Weights of a small mixture-of-experts language model, trained from scratch on English Wikipedia: 64 experts in each of 17 layers.
Below are experts of layer 11 (counted from 0) of a mixture-of-experts language model. Rows are named router (the router's row for the expert), gate (a neuron's input weights, with its number), up (a neuron's input weights, with its number), down (a neuron's output weights, with its number) and show model dimensions 80-159. Each number is 128 + 24 x the weight over its row's rms, rounded and kept within 0 to 255.
After each expert's rows: "raises" lists some tokens whose logits its average output raises strongly, later layers aside. This comes from a sample of Wikipedia text that the model never trained on.

# expert 25
router [141  94 168 125 179 117 135 114 189 107 161 152 112 116 176 130 114 128 102 149 123 101 111 133 128 134 160  94 134 132 118 171 118 134 142 149 123 108 115 151 117 113 113 111 149 105 108  80 117 160 120 108  85 118 104 121 114 154 136 145 113 107 113 132 160 105 135  88 115 132 108 159 136 128 125 121 122 163 104 153]
gate1 [113 126 140 175 202 145 171 100 128 119 127 159  63 120 120  99 146 167  64 153 179 111 108 161 103 125 148 127 140 141  92 109 127 142 127  98 109 119 120 142 117 106 119 159 127 125 110 156  77 140 123 124  97 111 129 104 144 148 126 138 116 118 130 122 102  97 110 107 145 128  99 131 158 119 122 121 130 121 128 173]
up1 [129 139 109  86  81  82  90 133 126 148 152  90 179 142 126 112 108 117 157  93 117 121 168 111 173 118 159 172 117 142 115 151 129 122 107 144 139 147 106 105 126 141 141 115 115 137 148 116 153 137 124 116 173 161 151 143 118 114 119 141 114 120 128 131 142 150 149 126 116 124 136 168 128 123 118  98 149 146 149 147]
down1 [121 131 132 154 108 117 142 144 143 127 141 121 171 156 167 137 105 122 120 192 157  93 123 133 146 161 108 143 133 145 112 118 129  99  75 134 150 161  90 105 119 116  94 165 125 126 110 120 150  95 111 117 129 117 160 150 109 139 171 167 155 104 111 128 127 169 102 144 127 155 126  85 133  99 114 104 164 136 101 125]
raises: "per", "ver", "New"

# expert 7
router [102 110 154 154 115 158  85 106 171 128 181 143 112 131 158 153  72 141 120 129 104 128 133 146 145 106 123 119 160 122  79 174 103 176 113 131 119 120 112 135 138  83 135  97 144 145 129 101 163 150 119 137 116 137 160  87 133 166 142 133 138  88  83 138 155 103 139  95 136 157 144 133 152 134 139 111 131 132 115 149]
gate4 [110 137 121 128 124 165 116 126 140 124 147 135  97  76 115  98 128 127 212 156 163 107 116 182 106 110 132 136 109 104 127 119 149 145 125 114 123 102 145 137  90  96 158 130 126 110 132 107 145 136 136 151 156 109 120  99 155 116 149 115 153  74 101 132 103 101 139 115  72 175 157  86 143 122 119 141 125 154 107 124]
up4 [133 119 163  90 150 110 138 119 131 135 122 157 132 117 135  96 121 128 133 121 113 156  92 172  83 134 127 170 145 126 121  96 154 143 107 162 138 165 133 128 134  96 115 128 137 128 127 102 113 134  76 115  88 125 119 185 122 128 139 112 131 122 152 137 118 151 137 156 113 171 124 107  81 159 133  98 130 111 120 158]
down4 [133 154 123  98 118 134  98 144 141 130  94 138 145  87 102 150 151 103 132 142  87 170 117 113 111 104 114 150 160 100 139 117 127 142 106 138 100 119 179 130 108 123 121 123 119  88 124 117 136 110 151  89 130 146 136 155 103  92 130 152 142 126 106  90 101 147 112 169  98 157 127 106 101 146 178 111 144  97 161  86]
raises: "und", "so", "ra"

# expert 42
router [129 109 153  84 163  98 100  72 139 156 154 153 104 151 150 130  93 111 116 125 131 107 105 160 133 109 148  85 133 113 115 173 125 126 142 146  75 128 107 153 153  89 143 122  97 160 152 123 115 118 109 121 130 159 127 121 142 164 136 148 120 130 105 164 143 115 165  90 142 139 106 188 141 134 128 101 151 175 112 124]
gate14 [102 127 147 124 143 106  94 139 132 149 149 157 114  90 131 127  92 128 107 133 112 101 145 124 138 111 134 112 132 136 150 118 142 126  85  96 123 117 112 115 195 129 166 146 121 113 156 127  91  75 134 141 133 155 131 117 142 102 154 105 116 147 177 107 131 115 145 114 140 152 143 148 112 130 130 124 169 134 117 127]
up14 [113 130 154 126 165 104 122 111 106 131 164 112 156 153  84 136 110 157 120 149  98  73 149 109 113 106 133 126 102 194 110 146 159 156 147 137 119 136 164 131 160 145 112  73 140 136 120 133 127 104 139 120 136 135 149 138 118 127 173 138 155 105 140 135 123 167 164 150 148 150 193 121 170 122 128 122 115  96  97 130]
down14 [151 119 149 118 131 116 170 102 136 156 176 122 130 172 133 127 110 128 113 126 124 140 121 148 142 121 141 162 109 129 113 166 125 145  92 113 121 139 136 142 140 152 129  77 118 139 176 156 115  75 106 140 125 143  88  93 149 138  75 104 153 155  91  81 114 118 122 100 139  90 109  88 128 168 118 101 119 132 134 153]
raises: "–", "-", " ("

# expert 24
router [140 105 155 117 164 120 150  93 138 144 136 139 118 146 165 122  97 161 131 147 142 126 101 130 119 109 154 125 130 123  99 130  83 117 129 189 116 116 105 140 127  98 117  82 131 118 172 129 136 129 125 124 104 164 114 122 133 144 147 148 132 106 125 190 196 107 121  85 141 140 160 146 138 131 150 112 114 168 139 126]
gate2 [117 159 170 152  99 127 110 116 126 175 137 137 120 108 175 109 140 141 123 132 149 161 114 115 132 130 110 131 147 118 136 185 112 150 185 202 129 155 161 101 138 127 136 137 127 143 124  91 120 116 151 127 123 161 133  67  79 117 163 167 130 149 104 179 148 126 134 105 126 135 150 121 157 148 140 140 129 139 121 127]
up2 [134 137 190 133  84 130 142  95  91 187 124 131 113 123 166 114 142 132 128 138 181 171 102 173 115 137 100 171 163 150 111 170 102 162 158 154 168 174 140 111 130 115 135 150 128 158 124 109 127 130 132 125 149 125 129 105 105 124 131 149 130 129 145 208 150 126 174  96 152 132 136 124 128 152 172 127 149 137 138 136]
down2 [111  63 136 130  97  66 116  90 143 166 140 139 129  94  67 103 117 137 142  92 119 147 128  97 123 123 132 126 135 123 121 150 133  80 177 133 125 206 101 131 109  98 141 137 126 102 120 141 151 170 137 110 143 126 129 103 102  80 108 141  96 142 138 113 130 123 126 135 148 143 126 161 126 126 126 136 162 169 146 128]
raises: "ador", "ar", "och"

# expert 49
router [106  95 147 105 180 136 109  70 125 134 159 137 136 149 141 103  91  87 111 161  90 101 134 124 109 132 171 125 113 135  83 155  92 118 141 141 121 147 125 136 149 116 113  85 124 143 139 108 130 147 132 106 138 162 168 110 125 133 171 163  85 125  96 182 132 128 136 104 100 149 138 117 146 126 153 113 140 137 108 132]
gate1 [155  86 123 108 146 140 133 140 147 142 138 140 125 169 118 150 117 102  91 109 134  99 125 134 151 152 113 164 121  97 131 108 105 101 154 111 163 146 152 123  52  93 122 128 108 117 153 163 157 144 115 100 145 123 144 136 143 116 114 158 137 110 153 161 149 139 122 103 155 180 171 137 149  89  97 162 120 154 145 136]
up1 [158 130  93 105  59 134 135 104 137 137 112 108 172 153  87 153  99 136 119 125 182 167 162 155  81 101 113 132 108 107 107 106 128 112 125 165 114 142 108 124 140 165 128 103 206 144 146 135 119 133 106 123  98 109 170 115 150 133 108 156 127 108 100 128 111 102 132 129 114 121  88 115 143 119 102 109 104 129 122 158]
down1 [130 122 138 103 114 144 140 119 105 155 142  87 141 145 153 124 161 175 143 145 118 117 132 113 104 111 114 105 140 108 160 150 130 160 123 129 137 110 136 101  97 120 183 156 139 117 171 106 165 162 140 138 140 123 114 123 149 175 138 140 149 102 152 124 124 138 163 121 129 150 113 140 118  84 123 110 119 127 125 161]
raises: "l", "a", "and"

# expert 61
router [134 140 139 122 125  95 112 101 159 114 125 162 110 137 145 119  97 136 121 157  94 119 111 113 120 116 137  85 159 152  88 129 105 145 105 131  87  86  87 157  96  82 138 127 129 151 128 106 105 185 101 151 107 138 105 133 111 128 128 140 111 125 116 143 158 124 178 116 119 133 115 146 132 121 134 122 120 135 122 134]
gate1 [120 173 161 145 174 136 125 121 135 101 121 160  91 118 145 128 140 155 120 164  55 127  94 146 147 147 102  96 174 125 145  97 121 121 121  91 146 144 115 123 151 148  89 120 147  79  96 141 121  86  94 113 124 133  92 143 115 136 162 148 150 139 131 115 111 140 107 127 133 145 123 111 129 115  82 144 106 110 121 111]
up1 [110 165 156 114 171  90 133 103 146 110  86 136 105 123 159 150 155 158 162 106 144 128 110  98 130 111 138 117 177 125 124 138 106 107 127 114 114 108 108 186 160 154 151 153 149 140 120 122 112  97  93 141 123 127 119 132 108 111 158 136 154 134 106 132 145 130  95 103 117 162 103 137  92 103  85 119 134 126 103 103]
down1 [159 152  69 102 126 123 165 144 101 121  98  92 131 105 116 144 123 108 167  96  98 145 121 110 153 124 102 101 128 108  94 118 124  86 152  98 132 122 163  82 125 106 124 146 106 131 138  96 177 111  85 105 122 108 104 121 114 149 170 127 104 108  91 145  90 117  97 167 131 127 151 109 137 137 134 129  93 139 117 147]
raises: " (", " with", " in", " –"

# expert 58
router [129 114 182 125 144 116 127  82 155 138 142 125 112 155 128 157 103 146 124 143 135  89 106 164  89  98 142 109 159 147  96 137 124 161 114 134 125 107 101 160 174  73 147 106 104 156 132 116 127 170 121 101  96 163 125 125 124 157 121 155 139  87 133 120 165  78 115  92 144 138 133 162 155 138 154 114 164 144 121 148]
gate4 [113 165 140 125 123 196 150 151 131 129 113 163  85 129 118 135  98 156 135 121 127 156 138 118  97  68 103 130 124 110 166  88 106  97 102 168 164 145 167 136 107  98 112 143 161 145 156 159 118 127 139 107 117 115 183 135 117 148 115 124 158 107 103 129 135 142  98 103 176 106 157 110 102 121 142 135 153 124  80 127]
up4 [122 151 135  61 113 188 121 136 150 128 149 143 119 113 116  81 172 110 123  73 117 110 143 121 126 158  92 123 172 123 145 140 141  73  91 120 131  91 170 125 147 158 141 130 141 142 123 140 117 109 108 115  52 141 139 142 102 142 142 129 136 125 131 138 137 124 136 133 167  85 121 143 109  98 130 109 133 172 153 174]
down4 [139 164 115 132 116 115 132 149 125 139 130 110 131 143 106 154 146 129 149 123  96 115 174 128 135 129 147  91  97 139 117 103 109 110 156 108  84 136 118 126 116 134  96 142  72  90 121 145 111 112 132 160 151 149 122 128 126 107 165 104 111 125 155  61 110 172  88 148  77 143 120  97 137 120 120 165 145 107 107 107]
raises: "\n", " (", "/", "000"

# expert 0
router [152 118 132 143 158 116  89 109 155 152 165 142 112 120 168 126  85 128 105 128 117 124 120 163  98  97 151 112 153 108 112 149  89 157 119 156 104 114  94 146 143  96 127 126 111 128 164 142 100 157 112 116 124 140 135  99 119 165 154 162 114 133 125 166 151  98 140  78 122 139 150 170 161 120 155 101 134 166 119  98]
gate4 [140 147 141 142 112 173 142 127 115 118  89 117 127 124 125 128 138 101 112 125 181 155 176 145 168 123 123 136 152 128 132 137 179 140 123 135 120 157  75 218 121 118 121 120 100 175 145 116 125 128 140 124 104 107 173 145 122 121 158  89 152 116 131 154 182  92 139 153 114 161 132 155 105 142 107 136 108 135 107 123]
up4 [142 158 129  82 114 132 107  99 159 158 109  77 105 132 115 151  94 142 114 121 113 116 158 121 123 170 102  94  95 144 111 143  88 172 137 117 189 108 134  88 104 154 140 175 163 142 101 142 133 102 104 165 152 131 100 154 160 136 140 166 132 133 132  95 116 161 120 111  97  98 135 142 134 180 179 136 151 143 175 141]
down4 [147  85 119 102 117 168 158 164 142 109 112 127 159 126 147 107 137 132 108 119 117 147 146 115 148 133 138 109 177 103 135 102 136 114 119 162 107 143  87 140  98  96 143 153 161 126  84  93 136 105 124 156  99 136 156 123 127 129 105  84 171  67 145 148 143 111 135 125 104 168  98 138 140 124 173 113 135  92 106 115]
raises: "\n", ";", ","

# expert 5
router [121 106 121 124 172 118 129 122 132 161 114 145 115 120 136 137 100  87  98 156 103 118 119 143 111 100 161 129 142  92 105 149 123 150 111 148 136 110 111 123 133  93 117 114 127 133 132 128 129 194 130  99 159 145 139  99 119 147 172 183  99  96 103 137 136 100 141 108  74 147 136 123 140 133 161 117 123 181 109 145]
gate2 [133 127 116 124 170 137 146 131 184 128 131  85 133  96 143 134 127 123 112 150 129  70 156 119 106 137 116 120  99 139 153 105 151 127 116  90 125  57 138 163 138  91 103 132 120 133 132  60  79 100 109 144 156 123 140 168  81 140 152 153 126 114 144 119 165 117 124 142 125 102 102 105 108 137 107 169 123 127  91 143]
up2 [124 130 106 139 105 154 105 124 105 127 125 150 134 137 119 123 132 112 125  92 100 116 102 133 142 141 156 125 112 104 123 157  80 100 151 122 139 131 131 158  82 127 144  97 135 118 124 150 124 124 102 123 102 121 109 134 182 135 126 159 122 129 111 135 145 115 111 122  99 122  99 162 157  89 141 115 163 104  90 122]
down2 [ 78 137 148 158  65 119 137 122 109 111 122 123 133 128 146 148 126 109 157 108 122 133 160 151 150 152 105 110 122 130 110  99 126  97 109 105 113 139 128 161 155 103 155 140 118 128 123 123 122 158 100  68 127 131  99 112 127 136 129 114 124  91 119 112 132 152 131 161 141 140 138  78 134 155  74  84 129 126  79  85]
raises: "ux", "ix", "ft", " ="

# expert 9
router [150 119 172 115 146 125 106 117 145 153 110 159 118 121 183 110 115  86 112 127 112 103 118 178 106  82 150 130 141 125 128 140  97 165 135 158 113  93 120 139 154 115 156 112 123 145 129 112 129 119 117 136 115 132 150 129 156 134 128 166 113 148 136 158 176 133 149  82 159 171 134 137 126 114 156  59 122 152 105 159]
gate4 [133 177 158 137 142 146 144 148 148 127 106 163  95 104 132 141 137 130 162 122 129 159 125 121  87 132 101 165 131 128 133 130 151 110 134 130 104 119 117  84 106 147 164 121 110 153 111 109  90 131 127 173 141 134  83 142 131 156 139 116  98 156 122  89 163 104 141 130 144 124 137 146 163 105 107 124 159 140 167 132]
up4 [120 110 145 104 103 169 173 121 110 160 155 102 116 149 104 130 127 122  95 131 157 120 117 102 125  91 159 112 141  97 105 110 132 167 146  90 116 115 125 123 128 154  94 118 121 104 141  90 131 112 162 145 128  96 138  84 137 147 133 116 184  75  87 137 126 158 133 121  93 129 128  97 101 152 140 107 107 140 134 155]
down4 [136  87 115 116 121 142  86 107 146 123 113 131 122 123 111 100 149 137 118 139 137 141 104 118 127 136 103 143 115 112 139 104 156  98 118  76  82 122 179 158 109 108 159 119 142 153 150 111 112 112 155 129  94 118 144 113 116 131 117  89 116 148 110 136 169  88 113 128 129 123 122 124 177 113 120 105  92 100 129 147]
raises: "ten", "qu", "ches", "ions", "che"

# expert 48
router [116 118 139 107 126 147 138 117 152 115 166 150 130 146 142 120  92 139 132 140 128 127  89 162 111  83 147 106 112 117  87 116 118 153 143 144 135 117 142 149 158 134 127  61 126 164 143 101 150 180 101 110 118 165 118 119  87 147 106 146 120  85 133 138 130 103 164 100 153 167 132 146 150 115 152  96 144 132 109 142]
gate1 [157 121 157 140 119  69 145 116  93 131 123 114  78 157 109 131 116 135 127 113 125 116 106 109 153 106 168 128 158 145 127 109 137 144 123  94 129 147 108  99 155 126 139  91 109 112 133  72 105 110 131 136 153 124 105  89 144 133 130  90 122 118 152 127 125 148 184 146 121 152 150 126 120 143 155  93 105 129 111 114]
up1 [123 133 160 143 107 119 168 106 110 104 129 117 137 166 125 131 138 128  57 111 144 148 108 117 154  91 136 130 140 100 148  93 105 133 132 111 119 136  92  94 172 141 108 120 127 127 158 149 101 117 163 125  77  82 115 132 168 115  85 141 155 145 127 137 123 120 159 123 146 106 168 102 110 140 154 130 131  77 150 129]
down1 [147 125 133 137 107 154 174  90 106 102  82  98 144 163 129 173 107 159 123 113 133 112  99 104 120 119  77 136 136 109 129 141 130  97 182  73 111 106 169 156 111 110 117 128 144 150 150 119 101 119 150 153 126 117 129 133 123 105 148 117 123 122 122 155 139 158 151 154 121 147 125  89 129 137 156 162 140 134 112  92]
raises: " (", "al", " but", "?", " for"

# expert 10
router [126 123 142 153 170 119 111  91 126 146 158 125  98 135 137 138 116 130 117 107 124  96 111 109 125 125 113 105 150 129 129 134  97 136 100 148 115 112 123 178 120  93 172 115 150 147 111 127 120 175 107 120 117 152 100 115 112 186 136 145 120 135 104 173 168 120 139  96 117 118 138 145 127 139 114 108 130 155 140 137]
gate1 [166 111 124 139 102 115 142  86 133 123 116 133 145 177 132 145 123 197 130 150 153 123 133 138 124 133  99 159 152 120 122 128 163 145 111 103 194 172 108 150 122 123 146 142 122 148  94 126 123 118 132 125  86 110 126 130 132 138 107  98 110 133 124 140 134  98 142 131 118  99 109 117  99 130 137 147 172 124 171 111]
up1 [116 141 132 140 133 169 143 129 123 151 108 133 114 141 102 182 121 150 152 112  83 110 126 144 127 151 116 124 114  91  94  96 119  83 147  95 132 103 101  97 123 174 115  96  92 133 123 192  74 173  84 141 147 104 153 157  83 109  65 148 152 129 126 104 119 153 137 140 162 109  93 121 108 110 110 141 143  95 143 113]
down1 [117 103 132 113 137 162 123 155 133 111 110 140  81 105 111 109 112 117 154 114 133 163 128 148 178 153 115 153 138 118 105 105 121  90 148 154 105 114  80 115 100 151 147 117 119 132 134 138 112 179 157 105 139 136 140  86 134  85 112 138 118 139 114  71 198 146 120 136  78 139 124  88 116  85 127 147 141 111 100 111]
raises: "-", " and", ".", " |", " (", " in"

# expert 20
router [133 137 154 128 159 117 121  82 119 159 138 112 101 138 154 136 111 126 109 128 132 119 121 134 123 104 146 118 152 142 132 133 119 111 131 144  75 121  92 155 146  75 161 118 101 183 144 105 103 119 113 137 116 167 123 115 121 177 133 144 125 124 108 160 159 115 163  97 137 139 128 140 142 130 152 102 170 170 132 125]
gate2 [143 125 112  84 131 160 122 139 139 125 139 139 174 144 104 104 136 133 162 127 107 130 110 141 140 112  93 100 158 163 101 150 145  94 125 154 142 132  93 151 150 170 113 137 158 148 125 109 145 155 140 157 162 149 129 142 109 108 154 104 134 111 121 165 118 127 142 133 104 138 152 114 110 100 108 146 156 102  46 141]
up2 [145 127 156  75 134 137 116 146 137 117 132 115 178 108 111 108 126 138 142 144  99 124  86 139 147 122  92 112 184 146 100 156 140 102 121 145 163 132 132 143 116 152 125 157 177 145 112 116 137 149 120 150 170 149 133 120  89 119 126 107 153 120 131 131 142 128 135 123  95 122 129 126 111 117 103 121 151 108  56 153]
down2 [126  96  98 116 109  83 109 118 136 124 130 127 147 155  95 122 108 120 130 141 177 132 124  84 138 146 153 154 121  71 112 147 118  76 148 140 183 128 146 153 179 118 111  96 152 112 135 120 141 153 103  84  91 116 102 132 158 125 114 164  97 150  88 107 132 163 127 128 103 136 141 116 126 159 158 147 167 127 146 184]
raises: "\n", ".", "\"", " ("

# expert 54
router [141 124 130 124 142 129 114  93 132 164 165 145  98 125 145 123 119 148 125 125 115  83 117 119 118  91 131  94 127 127 135 127 105 151 104 177 106 131 112 168 116 115 148 117 113 146 124 123 116 161 118 111 107 141 136 112 128 152 150 148 110 141  87 177 145 113 176  97 135 140 117 174 152 120 107 120 142 159 138 133]
gate1 [113 149 182  78 108 163  87 117 135 148 163 141 113 113 169 100 153 138 123 117 111 134 120 120 156 124 144 130 146 120 115 154 119 122 109  91 129 119 104  77 131 130 141 149 128 153 176 169 156 135 122 138 117 115 134 131 127 104 187 190 131 120 112 165 148 129 148 116 172 147 148 117 132 115 154 155 110 178 137 166]
up1 [ 95  65 125 149 141  93 133 111 150  98  95 142 169 148 101 151 131 106 149 132 152 115 153 127 108 115 131 132  92 181 144 121 106 121 131 159 152 130 140 156 137 152  75 125 133  83 115 111  90 115 116 105 129 131  91 118 101 154  79  94  79 112 140 126 125 118 101 162 117  98 131 134 114 149 119 125 157  68 113 102]
down1 [130 128 110 130  95 130 133  79 155 142 191 100 126 134 134  99 147 138 120 115 114 114  92 124  99  80 140 127 154  76 146 145 146 121 112 135  67 131 128 134 122 107 145 121 160 140 146 160 102 127 157 113 132 123 122 158 154 108 109 125 164 129 104 131 130 140 118 173 112 150 159 166 121 104  99 129 112 164 175 168]
raises: ",", "-", ".", " and", "–"

# expert 50
router [148 127 154 114 135 118 121  99 133 162 177 148 101 139 154 131  99 134 134 125 122  80 103 114 129 112 163 100 144 105 110 151  95 103 129 178 100 109 121 180 130  91 133  99 102 156 150 125 120 154 115 143 108 154 122 118 141 166 150 144 112 122 101 172 165 124 171  95 129 128 115 192 158 117 119 109 135 155 125 116]
gate1 [167 137 125 175 124  97 186  86 151 105 157 126 130 127 119 181  70 142  93 121 125  85 138 144 123 146 128 126 103 125 134 155 134 105 136 115 170 135 147  98 116 126 117 134 151 121 141 142 138 105 165 160 120 164 152 116 138 126 136 125 136 113 143 117 119  82 158 106 134 113 175 139 108 123 109 154 103 133 102 161]
up1 [157 129 139 160 101 102 157 100 137 102 151 141 127 130  99 169  88 136  88 129 145  84 126 140 110 145 126 131 125  99 137 141 136 118 144 112 160 114 172  99 112 141 149 148 133  95 163 140 159 108 184 144 107 124 144 136 144 108 154 121 119 135 163  87 123 132 154 138 137 108 133 144  89 144 109 134  99 112 116 156]
down1 [135 124 157 173  94 107 135 128 115  97 138 123 173 131 116 178 113 107 125 131  95 137 150  63 138  87 109 111 141 144 162 125 132 121 150 134 132 134 120  88 129 145 106 147 143 108 141 173 142 119  84 113 113 119 162 121  98 151  99 121 152 116 132 123 119  78  71 119 158  95 108 136 136 142 136 190 130 128  94 160]
raises: "–", ".", "-", ",", " ("

# expert 18
router [142 133 141 106 113  98 100  99 163 124 137 151 118 128 175 109 123 127  92 118 141 118 111 126 112 109 108  76 115 132 125 168  91 139 131 124 120  92 102 200 125 126 128 117 147 161 157  87 129 130 120 127 127 123 100 136 117 148 125 160  84 128 100 160 155 110 147  97 119 143 122 113 157  97 149  97 182 147 122 160]
gate1 [ 82  78 136 108  76 152 124 136 143 130 115  82 128  84 132 110 123 105 103  93 146 124 119 116  83 175 130  76 143 102 123 134 117 172 140  86 165  99  91 105 102 118 114 133 126 144  98  91 135 109 127 119 115 115 129  99  84 117 124 130 107  85  92 163 155 167 105 128 108 128  89  95 121 114 130 136 113 130 122 132]
up1 [ 97 123 104 113 139 108 108 108 176 150 130  97 132  97  97 116 148 107  85 171 145 131  95 162 113 116 126 120 107 144 128 132 146 110 144 127 138 147 120 126 126 169 122 103 164 134 105 131 157 146 141  86  97 106 115 156 102 155 115 119 104 123 130 136 129 190 161 120  92  70 126  97  85 118 132 134 129 123 139 135]
down1 [123 166 125 128 100 125  76 116 125 128 133 118 130 130 107 154 107 144 128  88 136  68 105 117 127 111 104  72 110 132 121 124 114 127 137 116  91 121 100  94 121 142 157 124 106 149 133 124 123 162 122 121 103 110 133 130 125 138 116 118 158 120 123 176  93 141 104 157  86 138 139 124  91  90 128 132 178 123 164 149]
raises: "aw", "ik", "ad", ".", "ay", "as"

# expert 63
router [104 118 178 117 130 111 125 112 134 142 131 153 152 140 171 115 102 146  99 168 144 126 117 161 109 101 152 119 120 126 116 131 116 133 134 135 106  82  71 142 144  99 127 100 122 166 172 112 106 140 111 104 130 153 159 115 132 167 158 143 114  97 115 203 153 100 150  86 134 134 140 178 160 115 141 125 162 137 136 136]
gate2 [140 134 124 187 139 109 105 156 115 136 139 137 107  99 135  98 128 133 120 136 116 101 135 103 113 130 140 102 134 128 161  96 154 138 130  84 106 108 154 155 142 175 156 105 117 107 111 150 109 140 131 112 142 154 115 117 118 109  75 154  96 115 147 186 126 124 154 129 110 129 164 125  94  65 143 132 107  94 105 134]
up2 [148 177 139 135 134 138 143 145 105 111 144 139  91 121 134 128 141 130 126 138 123 124 128 111 118 120  85 131  74 127 138 123 105  89 152  98 151 119 152 151 145 150 185 123 146 130 105 134 132 115 120  86 134 152 154 110 112  90 130 132 111 144 125  98  86  95 158  84  81 149 134 136 139  87 139 145 133 145 104 113]
down2 [149 156 143 170 148 134 120 147 143 122 146 144 109 166 103 155 147 156 189 141 112 108 162 133 105 105 146 117 157 136 164 139 146 146 112  96 139 135 134 172 128 112 162 181 128 132 133 168  90 138 116  96 112 134 180  80 134  90 135 154 132 116 108 135 159 137 111 175 169 118 118 105 148 134 136 108 125 150 182 116]
raises: "\n", "-", ")", ".", " (", ";"

# expert 6
router [143 113 144 140 130 114 102 119 156 117 154 130 107 162 127 111 108  88 110 120 146 123 118 132 120 108 143 121 142 128 104 162  80 104 109 154 115 161 126 143 108 139 117  90 123 148 141 132 124 160  98 139 126 187 122 121 151 173 146 146  98 139  91 140 123 110 135  87 106 154 134 152 168  91 156  93 161 136 121 126]
gate1 [119 105 115 124 109 152 132 125  87 109 138 124  71 110 146 143 109 144  88 137 124 112 135 153 133 111 110 131 122 100 115 131 162  83 107 103 139 100 103 152 106 133 130 115 124 124 100 112 122 101  98 131 152 159 114  88 149 169 149 149 160 103 131 106 103 104 166 115 114 115 157 144  82 107 121  91 142 106 117  91]
up1 [135 130 129  57 142  92 100 157 147 122 122  96 159 145 120 109 122 110 134 160 121 132 148 108 137  94 143  79 127 121 113 145 120 168 126 150 122 132 165 106 144 110 149 105 144 118 147 117 130 179 124 169 167 104 153 118 125 113 153 107 107 107 117 147 143 113 108 133 149 132 111 118 164 167 117 150 125 131 128 156]
down1 [146 123 155 122 113 137 119 150 130 109 123 114 163 109  90 156 113 122 148 116 119 141  43 112  81 148 140 166 165 154 143 126 153 158 111 120 102 164 178 146 154 106 147 131  78 145 107 151 105 101 141 141 148  97 144  83 111 144 130  98 128 156 121 141 103  81 142  87  98 118 141 117 133 150 156  94 129 160 151 103]
raises: "ant", "ante", "ing"